Experts of a small language model: width 256, a variant of Adam for the experts.
Below are experts of layer 15 (counted from 0) of a mixture-of-experts language model. Rows are named router (the router's row for the expert), gate (a neuron's input weights, with its number), up (a neuron's input weights, with its number), down (a neuron's output weights, with its number) and show model dimensions 0-255. Each number is 500 + 25 x the weight over its row's rms, rounded and kept within 0 to 999. Numbers have three digits each.
Before each expert's rows: a language model's description of what the expert responds to; "comes after" lists some tokens at least twice as common just before its tokens as in all text. This comes from a sample of Wikipedia text that the model never trained on. Tokens count by the router's weight.

# expert 6
It responds to: Word starts after articles. First pieces of words right after the, an or in, plus those articles themselves, such as nineteenth, navy, library.
comes after: " the", " in", " a", " (", " of", " at"
router:471482528520465530559543499499497453553540483495514471519515517522482532497496521476534481528500524532501533488531466474506501518490528480513528495470510458459546504506465509489482527481509458470494541505491530499497488546476547540520496531467479441467507473537508501475523469509491479488504548486466514553538524521514507473477459495456539530556482514495524535497534506515491497490535489500478510513494539508467489486513460492493519503489455499542475519515476522531511514515486478501480437476511508508447539527515517489471467519545502467512486502502502530506542504523486528524516481479489499530543507538511535509505482501528485509506543501484489507497494517500549544486474461480493505470477525475462502513513530506499499480477519496521516448484512488528491491447508492
gate0:505483546476518519521476489489504465498507526464496451517484540505472517493505473499509514440499461509545532496553494490457511487503455496505454521451551548505525486478523501538533536488449502560475517511508432521471527483517535500485490522538516467487513457474510517493461469559493483520556502490506490495506472531518474502496473484503504522492501508529465475474506516521477515546538502496459490528482498529545518509526477504480480491507490535473464504501486487495460504518468464509507516502505509474498486517496478516493468469514520476542506490498468516456514475495499493483574494517461470494487516519499526461505454492512473510467501503501538512521460529483459510522499493517505524498524503516486554445519493536504471481503517502514507552468528485504498512488523525
up0:485482500533509479512494520478522494532454518473494476456488532554461470470519520506464500485475490513532519516528485486484497500523442514533512555465516476502505522519509516518499522479513497468511468492528469455544507494532471520468447486497504504516500537494488442507508469532447490541520497460521452516538494516498477551499495523495524534481503479548526489497508487526509526514510528504484525535482496496460524486482544525515486510476498481511467480510516504453459485512544478502456471463513532526539498498472501482489502513525550501520485486498496546499505466534500531517545440469482512499499524528533511489487525507465516494482497531466491505503523488465489496497474451495498533450497534526452518490500528461475496486480542530489484457475520491476530505530475510
down0:487482508517474524506489485507509518490481477494456523521517517548553504501471490504522516509475507487484484532518539478516518494501457484480504511498493520522526532533459506507482530505488474510500516506522516486466489531508464493464489543500527482495496498463500505475461506503506541563497495515504480483467493522513535509510484491545496500457464460551504535524483521500506471503515529518508470537515538509490487486491504487483481511467522497546442491528505499517513509517535497495479494490546454471537522478504543499473464488511481515527454454539515467526494482506536467467483468545533467489544519516481492490500475517551479492472501502477568470530539455498504550524537506490534535504492580486508539508499497511499507507496544519530505498445509512455516465487542475
gate1:511511503510497512534477496514489453489539472465526497469522519526514502546509508498518500510552531509498492496517502511506507487512473509449477514474492491473565492502499482553486472497553495498471511496498531523474492507469483468513473517543504436504488441452508516555566470530538502553489510505483492497496479511500502526506507497517533489524484497486501454477509504528503503484481522474509507499486491498510502479514498482527481518531476500480506513510490494512498484517473495487474487494471551511462476507509508450530498508460511444534517520479518508564444491509507476524519495517513530471482525486506497473525494472476489500527493490518516427502483486443467555510422535526494448510474545476526482509494486502482527525499515507512534460473497533524466515533460524
up1:531483499441514481543482473508525509459504485533484467519542495521513508490505488510512444481539502485482517461504464471481503504503477475492505512447492546485483544498484490511470521513467503517523497465531514528480532519490471528504476488497536489530499482522526579526503461460476475526512553467486502543509480472498488553479499510522488538463487462522521522495468521498517518518470524464495492502551513491481487515455548507538506484552503457516497524447536540469501533481512479448463498477517514548500525496483467547480517518485520480540533505485490535497471512505506457498506545480486513494472497518502483498486531485514482530484531486469540472487493515526462485505516479497495448496456529476517505518495546520531493477520508509495466469489492517502500514490501520
down1:499474528456450502474480511533481479446478463461518479527487499500489447482485559483459536489470470504497498475453498452534462468494495484449474504463493467541491503540510483483477521493472476524496514466509497491507500457529455510489547525496517487518481476466482511512515470516521552462524546499525487494494529545467529548554521490511504524522462504515496504478510487476460538533503512476494463445506568483468501523496522470472484476454485491457486489454450512491485504458472481494461512488501526510503566491484519507467473495491515477489497507492525533489503545513484462495533498499547501531465488494496494482481509536487484506525543501501535487495507519491478514450514500478503486503513473489509539476512525517500476479505507518523505488484495501487488484517494508
gate2:531528502479499512476498537518525503488527507513492451548520452511479528514506537461485483481535521481503490538489498562550517500514507518513484484498462514513477478470536514503500475516480487480489524499524485489515486512477501509523501492508465468537489483487523510484480551468480477547509505513479453507488552479536506511535507451441487475514513523503540456481520555474508545475530547511475481488493440481488523501495488482552521468494514525502489486504486485506478475493456515503494455502497467511502478509497496522482537482509491476500495520489494522569512497539507501508468511469489498526456515543529511494491538510470483432459517500472530511454486497509490480495498522477515497506436474482549504522505557487545478520488490466527516471499520491510474463522505539
up2:506467492495461481526444445485501532565512491478516533520494500490464537510510487516546515522498487500484546497502481467450490466505504482429519498494550479532498470519471526506530510492517512507474471489511491491517489494485501488449546525472498482464495516506503479489507509524513486499507474437469557491516475472482514490511518488504536518457481459452530502504519507531477504509496463533536541509501504517508508479547501525483468470498506499473472483489533480505502541511498508506490485501480497511488500498570494491532498520533487470530491517470539508553514495516489498557500520459503547490482471484483508522521500496569498520503491522540491495510492481503494521462474474478474543542490456553528529482506460540484514484513503524508480531544535514468496512475474492
down2:505475478524490488533475457537486478477505498518493509502514491536553511491487451487532527519510504523502471489521500484452489519490535489474517503514507545475535507497517511490511516463521460471467522473506504530475502555487461490494473495542506514484514508529471495510511497520503503531456535530518496506500467559530470516533521510491457522485509503463466479502522509574472534436516517489476504528494507514520481485473563554518498471462542516479529563492460462516508524490464493515505534491488451500528448492553526467519473513484533500524514532490546517503491491481505490500505524513484510515486503494492449487468479514489488503478470479477503554470514533513469507486492481492477514506488488536509557500478508533466489518503518450534515516494510494535517502500507553
gate3:500504549503519477518521499510498453478482462479542517481505462487478488530538470464525497473527517513496504446514496477531518521509517497521516515483510544493494493508512486528482542507508522514487521483496494559446491490478546499494502580483512504522533470511490496535511488495468486531515492485553496477534510504469447486476529535489510515491442464483540488514497478508504474487500479492523471508496468486500469477498483468455518516490494485500540488537512512488494480532517450495504505491487554518544496467466492522486452532477502465484496559494491482472478540548521474503495451490487515486506539500491514484527501489518451534522455489504565495516482509499542507510511472530503509472476487484503501480498507542528543460512503449546478479537529486476483515535509470
up3:527501431499505503465452497469490506497506535478479502530505516543496530510477443480511477503494507496534464548522520515469524501546507493517488500503475450502524487506432528503517512519479517465488503534511486510482504484479533492544522501517523509514481477501510461495520522495552504530518480498486475473476476519506517485510464483480487529505517531472495530498519510491473542515504494514481512512562500500495541506510506496508480502489541540484489543542520491519515483503491491463490495468503479498526497464547484481456510473469485482511502495522503470521499486446481463522472527484520480467456492447508510454464476509498517491575538479524520539484537529482487521578474483524498508524525470518510490494482526463465457497531486475468485499452527532519492480478455505
down3:493514490520459493460503468465509493509506503493483507470479485464501530503460487478545458465471473490512486514510494538502467488559463491508523501507515518508475474490484450474493499486508464488526473487465473530500521541497518500557525525521477484507520509494475500477511514474495482489518508443501477524484506507497497493505494553483506493467518512496516508495477451471514535550514517480477549450493531510487497517470495496438487492539516488519502483535494505477548481486499504496496475423421485478512485494486471480551465530467471506529518497498500486474511478486532450494491486465499445476506536497525516524495525500452476524521498496516511531467488506553506543502471528522465465493508484472492489438486473489550518528513532504528504509484448540497495473494481492
gate4:463602482435508483546476445495517532479513481464505509490503504497505515484525498489529483473495459485529545480478537514521499510524476495527473509442463487495530502505449524518541507426531498469521473541521504479489518520485502467493496503492514514450544496465482514499494533489474501500503516493506500495459479509493519523478493508497506538511490527530460513476508555487488510468494559542479543515500485513489478516499485539501494523471453513519477503525536471468491523523520516498494476465491473466463454480503513568519478493491487482477486522517498515505498422498492497504492499496480484514513514491510500519516508499515462470537477506543491524487477512534506480546524498547498525523476486540490487474490522530522470496507495508518487473543522510500515484491527529
up4:499524489492551496478484500453476489468524493524516513479500482488483478517508495498498468492484507530510473517501496493532500465499546478471502508516467497508458475507470500459511530526503468511554435492514517519476530514522488504510502496465555510461527485518513502523494490521523548521492482475497482533519562464473499497538478489472530517534486508488493476487516506480514525469496492508537524497479493529478489502501497544475532508494498466510518488496481509498514486484524538508465518497502549465467524517517470500518504535461476464506513501454556512516469524496441469511476505480475498532540507483489468505505505540506471489532498508504503458511441526500511520488561503543519459525517462495471537472514461455499493503523449450534446436534520499553520513499480506
down4:466530489469487526503514514546493545516493455485487514496468509521514517512484515493499509492527488507468538482465512513483504463472480507517456509520486473463481475540530542490495519512512504502483513517547444508497512461531501519441522521519516539488512473464437521488514513492550459509495526488480521513513470476472517488487500493497492549504536510446504517460478450458503531528552500529469526515527479479553486541502526492515510506488497526548487517488469487469491458492530525483442467563501489505463515463471486551474511456476488497524512519503532534515527500515521511479520532543452529506479461496520504490496502512514492484529479494509492520509505520487492493505502473519504483476529482514531509464534474558468492470520471474508494506503502490474544518534534507

# expert 19
It responds to: Word-initial letter pieces. Single-letter or short opening pieces of words after a space, such as w-ars, w-ine, F-reeform, G-K, f-oot.
comes after: " the", " |", " of", " a", " and", "|"
router:501488488461502499510539496517511534431557505492526514497541520491506480490481504484545494476469520545499499478493505528475528511455509488476531524462507543491488470503518507494475525502507509477474507501484539525510516480477529512546497481519449518518473523510480496466488469489529505501492446503494484472520520512539458521438474467505544533534526514488501470528473473501507457474508537504476501552541526532528516468494511512475483520461478479568518521513508479482513465484526472463502531523481507508458520501450507488523507486482475505475538484472473467524529512459486527510491505475477507510513494464487465526505515466481526495522542548467498514468474525535514500516491515517489481482525479546490496494497505487547522511476467533490473545522512488483557517461537510
gate0:518539500506546551485523452517518531505538517499487525489509522494507478490524521500450518464562496497499476497473499499492495448515498519531481501486488477496527509502492489463542506478487550553517510477518503519570464510486493489484505493499507490479484488494479487498504494509534509553501500507468504481496514470448493501471481496532491524533514450500492516546520476488457500513496499508497515497526435539513504491520501469512518475506511524522534544518481502479479483513510537470514494520486519500523498495538470482493517442502515509526497473429479483520494506469457476517463534492482510506507503495522475512487467521451452476492500480461495482490515522482485531514519492473431516512534465498488470521442538474462517484513537474542538518458504523530519532506531562
up0:480513494480534488511517461483520559506485471511497508457519509501483480486500537495509519468521477503525514508495534498463525489505471475483468540465502502487506489525504463470512498486513498512474506484534541525550509553500538493525517511506500505455514495518533481524449482498517501491522538508462485513496457491470500482478483526515473517516516460482441522509489493560517463485500464482522499491517501496502544462458488486500493491485488501497525478499479456507441525506537547512492485508495501498544505511522489472509479447514535474518508499434482523507515520498458468489517549481472485509498548495541489523511491528449452587528493484493517507473489520518519517513527471476477505518542504518475486527441525483520511509472498507522504509419486511502516522478484538
down0:502500469513488479520499504483514505557539443509535502512524483480524499472443509523497438492491470501485459484534528496494473509466497442461502515525482476541476506500502478532492523557470500463506550470509502523548477549512500499497498490515522494510456528481508507532533549501515498539514486507464498529471494478468516478523508503506520454522538508523509518498490511513449491496475546495507490509535527503501510521503529510511542488486488486538496490537498523480519489464491515490507496537529459505484484505480473460471495523469495528469467494486534524498506493498475573496508518502498484504517508422469537465483476517504533498498446501556484510509516480503513500492464458479502507472523517513481473495503513507445519523532504487473539521503481532539510439485484461
gate1:518497498535463481547481513504493513499458486518505504544484483518474531518525533509498440508510533503467491510493512548496511494492503443478530515485533513499440516502510500525460516492530490503497544473507479510566555483472519486467504513516480496563467494476526502483495512538459518509531506517519531501499493484508509510526499492512505531479513541464500519449502491450463492486537470495490545470489513507469489500529477489455504502494488514533521456543541515470478523477512486515523500498476480511545465432531519497518480515517472534489480497504476473521480531500502504476488468508504486500558514479487513460482475505493494566507498470513499547540469506487513473499471564507459512500498484512529565512522499449487501531495478500495480476533462481508489520510532484
up1:457499468462481509512490548499478492499536501490503473480502502494546511524483531555530488560542500496502511523471528461505502490504511523463481488480530490486547496490510555462471477473496531478509483476500503513497512497521480458523481451522485472513437516501481499497491454534463508507481492489460494467454504499472434512473518503482516475498500513519495471504489493526531504501530510538491529568503508496522492519470545542476494504473489481513524522478461537575487515484503505459544517503488563503479509499525471530531505500493537487497570511509517482476478538462493528501479532495513503508525506484500500484519534461527502485514474509529469496489469493479498519467485498473486510497504500502521526481512540491574467484490461508532473502502451512544514495500482513
down1:559484453467474502480499492468507445562482485489505487496499480529519526510503493542502478469519485456487472480529508538508488537482507465477495459471503474492514498507519492565525539519495518554465519489493509509507524512496468545497546503509489461483469493482487531477527449460511505511536524527502513450525477507479500491491517520499505486492475487506504518502531489554501478492516538486489508480467505471549517478501488489465499508528519501476546515464490495524484490483483476539525479464445503442513462509515497532520499468504496493476505522449544497505520502519503494525492499506515487511511516523522484492500545485481525525508536509497484517508489487520474522563445473508516468509482470483500493520465517460526547450485461518526486532486509552515449501492486556
gate2:447546514497489529533490505522522494474498513493492518497512459445499485526509471495499453503495520521550489493503505493512524483502497487530475527528518502496508472520506528519531512486545497516508496509510525483564501503519523484500528456492454501504477442497494508456514473525482470542511500480536484504495461488492518515498551494529535522516540488479508489482513512504444499483476450514513498530511547504514520508510493509498453497491464476512522482534530496473471461539479434500506494480466533516553491508442566528529493468448516459471519508495476437500492524529484519481501492490479488490515473502479495544478517488527520497517523536495519504512498475537496501491449518544487468482517457477501482529515537548531460555488506517504463476493501485527484518485476490
up2:536515511467515475468498508495462441478502459509504506489520515502543526495506543472500501493536516498515470518491457530482506492515554513478516474459464484513469518533503526505519523482495500495536521470478467525479491501517493469499494510503520480507464506510509478512510480484502510510497469508489481562480531496464502484508527513502464550459458475524485521482505481500506493562552519524468526475464500564506509519536570507504502505503493527477509522545483527550504487483500470506472545469518500466505467486512447484482511539485471532537474475515514497570485507471492510470434534509488487491517493498487536495525457524519504495485478492467492535511482518475568521522511498474501516444498526522474509494482488517461493472479516470515489512480505481476539508521509545
down2:475539512509523511472525524506470521466555504511487485491524502479510498517507464442493500520518476468519546520475481477534524509445515529549477469509485496512511472523480504462519460542537514496491489517491499488501465527489526457416490510471466490522470511487455501496479518563480515477504459488482486519478466503479507499526505484515453528495499483481463490532527536495537491458512479510520545527527534546510471520502500496517463535549468482505494522463530533494502515523491514478500526492464435506514478484506497486481476478488525534524509518469458527478511519489490511496538529515491499500515498489534495499513525550469480565484479510486492518508534494514499498467469505462500503503514489477498466495489485531507472460508508404515501498479470470514513504501496500
gate3:440512517472506499498496505481511491497490515511490513465505523471499506532498494494489453497503522510466447503495511511528477506480529493466484547476538464499488505482498513526460505521537505520501470469526538507487492479471502501502497527501503509555505527517508489503533504510520539477487540489462553470497501537520468450497513506493518478488501495473491451464467524486501533514500499484536498503430539532527571508509485489495518512486498512501483508468470517494514535493491452489489513517473516552534513485488540502502505502505453524494480507521476506468523543476473544497495501544498426494558486496492528477543502482516487510469526505492480468498459529483516481494493458492548584492543504541485527503475466510531499523496471542525459512514496517489488490507441478
up3:467470487491538496488539501420481502483514523470521476512503488478555470475514505479504498526482481517508505485511509449477528473525485448464524497519488497492529486487493522535477509492472473526489492525481500505460505522512516479526447521484526500557508493537506454512490505493515517458530449475458520475467492547486523507526514526546517517522545501554535500498498499515478492550488467498501498551511489504471515498521494540492502533461486455448467493495525503512508480468487499482457541468493495496468483507489496482514492527496492496548499505469466513465470509522493479537490487493515526529518486481466563438499494486484493509492515550542523495501516493507488483522523484526454526472529509506493521491485507478465514488543529470503467511534550498511540489471450490
down3:505511483494539567469509497537496445504500527482484483489529514495507489432524480525519497509493481502509481534513513486488515556508482475505464479541508494480497542530526475494527483511536506517519500494517479527531489499513488483528468494499485518544491501483481471457518549443483482483546472515481509480510474497540496514497490518510491480481471489495517542489498494467507471503484461465538506465515524518467507511519509515441511478483502504518486520538513490497498501479529490505559532500552546509524488462509504514482501464476489504524505545477502488495455454493530457502475504445517538545519482490491508495542499458460508500487553506512462495476539502489514529502494497516464501516509525454475538524539469547527466454497504550450493452517502476471484495506526485
gate4:524528521534457488482502482470482518509503534466499527535450523485526497508514489495502490543521490482523503519483467475524502519524517499497513525519520468518527460511515495495527497510488523497488517537485492528530490488505491490471515510492498515483505478483491481536523488464526502458488493445488519467521500487516499484455446502504520496491558540489481523490543506542467534486511479537530523472463454527512538477533456541487486525478499518453526504542535480497513459472523470456494500498472519493537457458503515555538581477461471513518489481506499519501461473511457486494499496477481450535486491491491490524491515502457498457500518516483471494469538511466492510530522478546525471510515459513523548493530483502501513489506535450530492524522532488476532471480490517
up4:538503537470472492519485503517480462504519514514546466456442512520494514461497481537521462510463511497502413522487473532473470495505526497459484503512460522497465497500487450513474474513504502484484496522485529550513515482512501516543512477491496500517477535469505518517492527429485541513500513549480503475486509450509531492487503494519500477541514482519560522479489506517476490516508480481506492517521480520486472505518468492495521503504516521538534503518465481509525516516473462477497481492493497494507485510513531486483459508475474495513500515517533459533519508504524559504463518525537488443488539518484515512501497470515508581581524485505511485456510528485500526485487516516433518472495494451495486507463489447492481511501472535527490508498488509519508500482475497
down4:554464496449476465496521516481491488518518505479490477443501450506488527487528502466547504490487489496509436510506504499515461540460498522468498561476528504474460456484479467510519464489457518437514464461517459483537484500500508495515484515492481512450510491502506470462486485534524449502441490540537489499496470490468524469469519495516501471532534532488451482481532487500512472511495464506492484466483502489520486489516500527461529477504528527508502500507481503483514498529496471534521505473482506477507517453502508485507483479524525491515490496534538451486506463462491472484483452485497511518484468505523553532465496479513457532493488515505505542500531542456496503506525486499469470478509469484494517514489492490520447523513465501555470515502478495534500482496466507

# expert 23
It responds to: Name-initial capitals. First capital letter or syllable of a personal surname or given name after a comma, colon or pipe, such as Pe(fferle), B(atchelor), Mc, Wil.
comes after: ",", ":", "-", " by", " and", "="
router:506489519474459517502512542514446516493482521521492515496493507454506475490461508518506524508554509483537498477478505480500471491514510532516470467460456457518531507482509563490509506498486525498486514477482448494487488538491517492447531482467541513523510513480498533516511468470526482465490488494458522503470532512489471523484498455483523488515497501493480459537479453540559527472489497441460508511503488485510470471470482443497510502491521480503511479518519483491513520512537439529517481501492468512531545513465494518525498501528468514502495506483489499512560496496507491470519466445487537509553492541474498520528535492528471461488469542511474505518506476489509469522501503540539512506542482507529484466524532450512524538502524516489452521499517517513485469492514523
gate0:516494476511483452478501461498493506533509469500529492479513466495473500512501508489469514545502519457519534485487535478494490472511527475523516477487526477496519510486479495490530546428515477524504513501456548525480568507485481471514512474503518487503537466512503469506479487517484472529478555538501520491445450484513506484524541496468462464516521460501509505512520478499504495498556497497529486459472515475502507521498532485478514493510490528525492477511480493514486494533524473524488505507482459502521533539548478463478453492530486527486514494510489496492520502450490491438494506486512511510514444559542516457489529521517474543471480536512453480538491503492492519545509514527526496451457526553507508530517490525516485495498486448519452527493505484515480521515494513
up0:485524472466528501558541500475474482513504482504518479489549522484518474484533471490451448525503497486520469490505506526491508520512531510509463514492549505473504513530533509508451508499494521515495553506468505475480455526500480425483518521469515452506486483508540481478452520449478535529506497510532515495455460497529546524498519532469507485506480458501486510518503505520507467507507517528509533486516498512506508486533539475547459495510510518484507523536511450494522483492550519506518515466539510472532482529510436468490448472477499495526505522513509504499486551514504485516472482491490476519507508509489512511492494510524440487522501481459522472526517518473499514490499464460455532479529474479468549469496499513508460498499494497498505532465469518489493443481485534
down0:507519513499463467501546519508463495495548475497521467518489487470459544503504492496486466514502495538503463478548480518509489539464530533509488489481541500486533463502506452488499534480476499499487562483500489465519484520481505508500553529515505483529497499515446518468504508541495467485500516475496543519500479511527510538503482504458517506501497522493503542516526516532510494460495487475457475483514469496486543479472521487534528490516481494489481539481534508503482495499541483522511443488521483506503533524504496496506459515540502535471454512510526495526484488482547476495502465476503563508555524516489497502548458482477482499495469524471482525531457545457527481432504486498490499509496516501531465544505498435504512488493509501521489486543456458508506485556499513
gate1:495533490471504499470481495517511491482518497505498516496503485470506504467501519508507519532519498480479486462525496502497470458518450510519508502468536511451512493496520475506485486516502449525509538539454514469514501497524436531509486543553498518469487518464453532538514495511490524518531471456520458496503500501468482570475558458493513484484514531472482450496457496480494518514506515527522499489513510518511504523533502542508496459520514480453527513481540488506520510458494543531453488468494515480529506525503515487524494532525545535479561493464514537504497525481457509505481502495478454522517499469494511504493506510483483490516461543448481501509529495459489531486524516461501484516461495509506439550508477512496520483490475493520518511498485478464527469557541492
up1:516499451496518519476497533513481513501456485480535491561509452499559509507504529437479435510505458527498487468484515541526498516500522471570547526525501459524480515503524467505482518474499523514477477571504484542450475488472478497494464534492527511500491493527469469487501515483467494496471527504545540510483492501538492503468499501540482529466522491491511516511506495486489511507444450516513474495496453467535493513524490503495486518437520556514476526513496516476499543482499492502557465543494508505494463491474524524485508497495528554494523512520501479485494475477492460492480473498526522486475494465510520473529504499502518500521487507525521496543497520496477488486455510520503485465466469498561519504482497514497527473506495488490465513500512515474488516536494540
down1:506521577533496463515521516510514522541477481526538459518474448488506491532501516505478515469543446530490506480523549496495507483503497501483504489479469472478493484466494471515445486502466511470494517525506485546560514502520483532485490514559490481499535511515497474489474475504527494477503538497527479500530507522492499494501531463536479486511489493495484488499485518486510491502502485470477511512499501509483526508534515529488529516506470535506494471498480508524488458463498493475462498470484458487457524552498518522529461533421467536493520478517513504525473522531526483505488534487479469537516460481534516523482484509514481500496491516510467489489464532428521497556536507493478507484521454561466481493504525496463478478505515508442507511498487487499490477510553543
gate2:506539488482494497541487534472463514552508515488476506503452463493534468525501510463481501503500488522499517491530513496451483468536516463512523521528508463501480480527528464487523481456514459549457512508529493481491458518554516554522548486484507481514524492533555516485487495510502508512469494518486491474491490499460529490512520538512469484486487496485559505570491519526486467504488517443464494478470482490479490475518492499511508511514498530503535526556487483478475548496476494487488475506494479514513517520469540437496467497521498496501446475505520549475474490517481513462490437482499506502524471516526544469493507494501495488477512479508527465475524494484487511514505528536492467512493486471496482532510540537491485553489509452526503510497520500569486513503497498
up2:519484474510497545503481531472494478509483469505477459514508561500477493500512477464534491539515517492499498495476484536456524494500491527530522522535479477493475495544536485476495532503530558507470533496461460460521488511544514528505483538493504497538490491483522495478496547492463466506466434514488519463503527458534510478474531484476482523530483517504490471510523485449525496531482518503484527491521471486528498511496492491472473509493532515487495461538516506541513480510494459542528527509492489492528504495498526494517494472482473439529489519464502515524505451526499476481457522495532479524418487522494566489478505481491495501494466476486545494462500458541504512485512530536540476519474465492508496532521537486494524438505527486475501510486483490503526507519524513
down2:524456507518522542469491483542516474485538499535485478521504482502528463502464508466509489472497482490514495510488501530477540462487498530521515430522491481470481508458505454496471511459495495478510525469504477457500542459475527453481481510452498542534565515481483483537506514508497541471519485517497506502496540482494498479502487510483529498467444528504507455495492521474492474556476492474505515486489470512506519491521524475524481483495489474461476495501506493478494491469531477497485516502562496474483530530530527496545466481493489490488519546523508478488513508547551510524520468504501541533499469505507507511525510543521482477491533472499512499496480492485471503464550548515533482503448495486515481550483509515508523510483542471494516476541559512504519499480458462
gate3:509525504502491498470492513531480492520507531489462498419482524468511493513511467460407470518499497489547487530488503493491581481529513480505479521530442496500508495523478510489480500529524532476460488482505502551508511488491536511509532493473500506517524520491528480503514522482508510496522524482501544487438508487513550531490509474522518457464498499503498530496505534505534495444489515525551489537520528470479459443515493518465522544511484478493488506501490521451515484511522493514452500515503500486515500503540557474513497530500489499490497480489560490503510533476487513501507501470482458513493480548521473514503526494510461533448506476500482469449525526485485480522533500481507465525497483470488498466480449524514504487487485488485464501539503528532524494525508486
up3:541485480468508485475480478530496509531537489495542496469524515553474476522476481532513546475487492541494541499514510519558475479503495485461480491506487492499492454486490453524509532476481496513523474528484509540520506462527460512510486478500494446489484519521510492485487461523520458494448513488534516508524503504499524446476480469522492506536491490502514497493537509450501466474517488497496531510438504453489492507516502525472469438502486499534497456515492507517517494533524538509520528495493513456442472520489472529470483499564544476508503482478495511504492492512498476494513516479490514516475490532489535546479515468517514530520530476489494469500474497548501507511530469537494458503499504542475455502472532541500569503495494500520521494460542512518528491460471498
down3:526519508467549547474510471469520479501473546443511462516510468496514509477517474451488514509484507517501473521492487546466505492492452527441515476499491458517474492506498495488510470466464482521458496507520519471520501477451493495533552510497490521486504527537504486553474477539443505507515487503520494531571469506489474499472456423518509494484519458499542500504505484514522480481499482513478484474507472491499492498482471496455436502504520533496511476508502522521540481499536520537540518520523481506506502529508502499517471499468530504525473502512511493492499464525507511521498514483497510478505454538522521476468534565514534480491473484489529493536528536498471496544522461485509485483492486523532483507482504462506499504503518470486539484501513492467451539499534528
gate4:494516506533459497504518509472498510516465492480491506535512512516488496510530516502533505462486540511432504518548499486507496500492527514465497480514520449509461494513479485472517500551549477515512517505494533497500451515509476492504486503547542518534467538533496464452550483523484468529511510529458480527530505481497502515517484547469518515478467484466485508533492488488495514504503496463526534523455491523464501469515487527469493500547511528508563475504510481493526502477461522522469517501481512534558511468470563504464497511517512534492517532484478565506514496522456483495472468501485481501491515504479489475512476535502534475490485521490464507479513459499494480538510561496483478477511447462489497520517527454509516503503462442503481503485496498454470508509539504
up4:545521498461482523479515513510511455464482496497487558513517537474503475495503516474494478532478477473530537487466481496547500493520483533510491531497500544526523503513488517501520476466495500455522483507484540508491496469516460556483544515467455552496536486452502502551497500461500514449500473534518514507469487538469493494472487477514493513463531513478469478513556478468524530530513498503474488477460482504517501535508461485521534525483505514499476493511500496458488490477480435502492478474510468478527496501469518525512478511467505522471481489472519476563487504483521445447482498541499509538499508442525488519475513457522493526475488514491533511501517533502499506524461472486523497473495470524541448535496516479496485533522534538464494512506514506514492516540497507
down4:519473481488510517489499524467520532515494491519505471505472513489508524471550489454476488477494544512566506469493490516504495520482510507455478500530499485501447479533529480519489478521469465470530521522564542493490501498536476509498465537542483518551531502489482492543518460463491499520520522494479528490529492480495482497463517492496501504502519438526445495509521451499464493475473516501460519519480479495489462496524468560500500497500474466502498524521532493453437449490492483530482521475487512494496521525525503541503471555505498481492544522496507459551525474501518518499528496511476478517521489499470486507482507504496496470510457435502515504505518528497523520488510477481462509511550455545494485513523515490518519470534484504467475515510495472469520543479483460